Experts of a small language model.
Size: width 256, 83.3M parameters.
Training: a variant of Muon for the experts, 6199 steps.
Below are experts of layer 2 (counted from 0) of a mixture-of-experts language model. Rows are named gate (a neuron's input weights, with its number), up (a neuron's input weights, with its number) and show model dimensions 0-255. Each number is 50 + 12 x the weight over its row's rms, rounded and kept within 0 to 99.
Before each expert's rows: a language model's description of what the expert responds to. This comes from a sample of Wikipedia text that the model never trained on.

# expert 41
Description: Hyphens starting list items on a new line, and hyphens inside compounds or numbers, as in small-cell, 0-671.
gate1:50 33 57 49 42 54 61 40 50 50 40 61 54 77 58 41 52 60 17 36 27 53 64 54 75 52 19 56 51 52 43 55 40 46 38 64 52 42 56 26 53 48 52 66 58 59 38 44 41 60 45 49 42 22 44 52 26 53 68 68 46 63 45 41 46 43 46 34 41 53 45 38 46 59 32 63 71 36 61 43 55 47 44 41 68 55 55 32 51 42 37 59 37 40 78 54 54 34 35 57 53 51 65 47 24 34 56 44 65 51 53 50 18 52 37 71 54 62 41 64 51 30 34 44 63 48 67 41 47 52 63 53 67 30 53 47 46 33 71 49 47 46 50 43 37 32 33 22 22 56 61 61 37 54 30 38 53 50 56 58 48 46 56 48 52 45 59 60 34 68 54 62 57 80 62 66 48 30 60 44 52 44 51 50 62 47 50 45 61 50 64 51 57 41 42 80 31 34 47 67 50 49 51 40 30 44 81 48 43 44 54 59 57 62 47 49 45 31 52 43 49 47 35 60 33 59 37 61 37 60 59 65 51 45 56 49 45 64 47 43 45 41 39 58 28 58 56 33 42 62 44 62 27 40 63 59
up1:59 39 61 49 50 34 38 56 60 72 61 36 57 69 58 55 51 71 21 39 39 41 56 43 72 52 32 53 35 53 42 43 65 70 27 51 37 38 41 43 54 55 63 45 54 48 30 45 48 65 54 63 41 29 46 59 32 72 60 54 42 46 36 57 23 43 61 39 43 52 68 46 44 70 40 55 68 28 67 32 37 52 31 47 69 55 47 44 53 50 53 56 42 35 57 44 44 29 52 54 59 61 66 51 60 46 54 52 49 50 69 36 46 32 22 73 50 41 47 62 62 34 38 52 42 54 68 45 53 67 56 56 49 26 54 49 23 34 44 43 56 60 53 42 35 39 28 36 49 38 54 59 31 46 48 28 24 59 55 38 60 43 62 43 59 51 65 63 36 67 47 61 51 64 43 53 65 41 64 32 48 58 41 41 63 53 43 53 58 65 56 51 41 31 44 95 45 39 52 61 40 53 50 52 40 57 66 45 54 42 64 54 52 58 49 52 37 44 57 79 52 49 54 61 32 71 42 63 52 42 46 50 47 47 54 52 43 46 64 56 22 43 38 49 29 51 33 24 34 45 53 50 34 49 59 60

# expert 43
Description: Linking words between phrases, such as to for direction or ranges, and joining nouns or years, & between authors, on.
gate1:67 47 75 51 59 62 66 48 42 32 33 42 29 67 60 35 44 69 68 44 28 55 67 57 59 61 68 53 26 50 31 52 60 56 53 48 51 48 52 51 39 38 65 55 66 61 47 75 32 57 64 51 54 36 65 72 50 50 55 66 67 44 47 47 70 51 52 38 51 44 32 57 42 82 45 54 55 27 50 37 62 51 46 30 49 34 66 51 64 51 33 61 51 40 56 66 31 49 40 59 36 57 41 29 34 47 38 54 35 43 32 47 61 46 55 42 68 36 59 36 53 51 40 47 48 33 46 60 55 49 53 54 53 43 64 47 55 53 49 49 35 70 51 41 42 46 30 66 36 49 60 21 66 39 48 44 74 42 50 48 48 54 65 70 56 52 42 36 65 57 21 73 56 64 55 49 36 50 55 61 57 46 58 46 53 28 62 48 62 55 43 68 57 56 68 60 35 63 56 69 26 77 36 55 39 46 41 55 46 63 47 55 62 56 78 39 48 56 56 42 52 50 47 29 52 66 55 61 58 28 66 77 51 38 67 45 70 49 51 48 38 48 47 37 46 74 52 52 47 47 39 36 62 37 37 52
up1:57 48 50 59 68 45 57 47 48 44 58 52 33 46 85 37 45 76 39 43 38 60 57 47 47 53 42 70 39 48 38 56 58 41 43 50 43 52 64 26 39 44 64 41 64 61 47 68 35 50 60 53 42 27 61 86 47 63 42 67 65 42 54 49 60 53 47 54 49 53 36 64 48 64 38 58 48 34 44 43 77 57 33 27 48 38 54 44 77 57 37 64 57 50 49 56 29 39 41 69 40 41 41 38 28 41 39 33 38 48 47 64 59 27 47 45 66 30 40 34 66 48 59 41 54 42 40 63 50 48 59 49 41 43 53 53 52 49 40 50 33 70 50 34 26 44 45 55 33 42 60 27 68 43 37 55 83 51 53 60 35 48 65 66 55 40 47 35 59 67 34 56 50 50 51 51 27 57 41 64 58 43 46 48 51 33 57 49 60 45 51 73 62 54 60 54 32 53 45 47 46 90 36 48 44 43 48 33 56 56 50 48 51 31 80 39 47 42 49 51 50 48 50 37 49 57 64 50 31 37 67 85 63 43 67 42 48 62 35 45 41 38 43 49 47 72 50 46 65 56 36 49 65 51 38 49

# expert 21
Description: The word the, and sometimes all, each, both or two, after prepositions or verbs, as in of the, marking the.
gate1:59 55 52 42 45 52 73 29 75 50 34 59 52 48 43 31 56 60 73 47 55 66 68 54 47 55 61 62 46 53 69 47 46 77 49 59 45 69 50 51 63 48 39 51 17 49 65 46 34 64 41 49 42 53 40 44 63 53 47 62 43 45 44 55 48 47 71 59 56 49 39 80 45 62 34 68 66 50 72 26 53 52 69 32 39 64 50 48 30 38 55 50 57 40 48 50 62 70 47 62 63 60 39 28 51 45 54 58 75 56 46 60 37 42 47 60 45 57 65 51 66 18 42 51 57 42 61 68 42 58 30 59 71 57 45 52 44 51 54 38 25 50 61 57 56 58 68 33 79 50 57 48 49 43 30 28 47 65 67 64 56 37 56 41 56 44 26 51 69 52 47 35 52 69 40 33 78 26 49 59 46 39 41 43 54 43 51 49 52 55 47 54 49 59 55 32 54 31 52 44 33 47 38 49 48 51 58 37 49 56 48 46 29 69 36 56 50 56 65 53 48 61 56 53 65 57 66 58 50 46 29 44 49 65 36 44 46 52 69 49 50 62 79 54 31 39 62 39 33 48 54 48 66 68 79 50
up1:67 44 38 21 48 37 45 46 78 58 60 58 44 49 55 60 44 47 58 47 56 53 53 46 61 47 47 40 47 60 39 39 64 43 53 66 30 43 44 30 60 69 64 45 40 43 45 33 44 55 60 53 49 88 43 48 82 42 34 42 50 39 44 58 58 64 53 46 51 59 44 63 38 46 40 66 37 62 49 54 51 58 55 50 29 42 51 57 56 34 64 59 41 61 63 67 61 31 39 38 48 56 45 42 42 58 58 52 42 41 48 75 54 39 55 49 52 62 65 50 44 71 62 36 70 45 62 63 59 42 49 20 50 69 34 48 58 55 49 32 44 71 48 29 60 65 58 43 44 69 50 42 61 68 40 47 53 43 46 52 45 51 49 59 51 47 73 43 68 46 43 68 86 47 36 41 45 60 52 55 39 41 61 81 43 42 49 44 41 50 50 71 99 24 48 58 31 49 48 36 45 59 30 49 49 54 77 52 67 45 43 46 58 42 55 45 40 55 46 27 60 45 48 51 41 49 45 34 50 57 61 50 44 62 60 58 54 34 35 33 60 60 32 49 58 50 52 52 58 40 49 54 50 27 36 46

# expert 31
Description: Conjunctions after a comma that join clauses or end lists, chiefly and, also or, but, with, although.
gate1:40 61 56 74 70 54 51 45 72 46 49 51 77 51 47 39 54 49 35 69 34 38 51 51 40 50 42 52 56 51 60 49 61 53 54 55 40 28 61 51 63 63 48 52 54 51 58 37 53 53 44 64 26 53 49 66 67 43 59 32 33 73 51 41 40 61 41 62 40 49 42 39 45 68 72 47 67 25 60 49 67 56 45 35 72 51 49 51 43 65 41 49 52 22 42 37 65 68 33 32 64 57 66 32 76 44 52 81 43 47 62 57 55 37 57 47 38 59 49 40 64 50 66 51 50 55 48 60 54 52 21 26 39 50 49 53 56 34 49 58 64 43 65 65 47 37 50 41 69 51 46 47 27 64 64 70 67 58 51 37 35 28 39 56 50 44 63 28 49 39 64 63 64 43 20 74 36 53 34 47 37 52 48 71 54 44 52 64 38 60 66 61 55 52 62 76 39 55 36 59 33 60 58 26 57 58 53 41 57 39 43 57 45 56 47 59 42 49 38 44 49 39 76 64 43 56 68 39 54 46 53 41 51 67 34 30 71 59 47 48 52 51 57 56 58 32 32 53 58 43 60 48 66 37 53 52
up1:38 39 51 55 26 47 56 54 53 39 37 42 42 46 50 55 64 60 44 53 69 52 75 39 53 66 54 40 48 46 41 45 22 62 53 65 36 45 47 41 55 40 71 45 52 46 32 55 58 75 28 42 50 50 47 56 75 58 50 60 47 38 63 53 72 40 60 63 52 56 51 64 59 80 34 59 48 54 45 43 50 54 43 70 47 42 64 51 55 45 28 30 52 56 53 56 35 53 48 59 22 44 57 70 55 63 61 40 27 32 53 55 67 60 45 54 68 56 42 69 36 46 48 37 35 59 54 43 41 43 45 57 49 60 78 37 53 62 63 50 52 34 42 43 57 41 56 51 35 47 58 82 47 78 40 51 69 50 47 62 64 48 31 41 45 29 67 64 47 64 36 32 56 46 45 53 60 59 40 44 45 43 59 72 67 54 51 67 68 46 74 36 35 44 53 52 64 51 52 63 33 43 20 52 42 49 33 45 62 46 38 47 42 37 48 56 40 44 36 58 34 35 69 48 21 44 22 41 37 52 44 53 36 36 38 32 62 51 30 50 51 34 45 53 43 56 46 65 46 50 16 57 45 54 63 47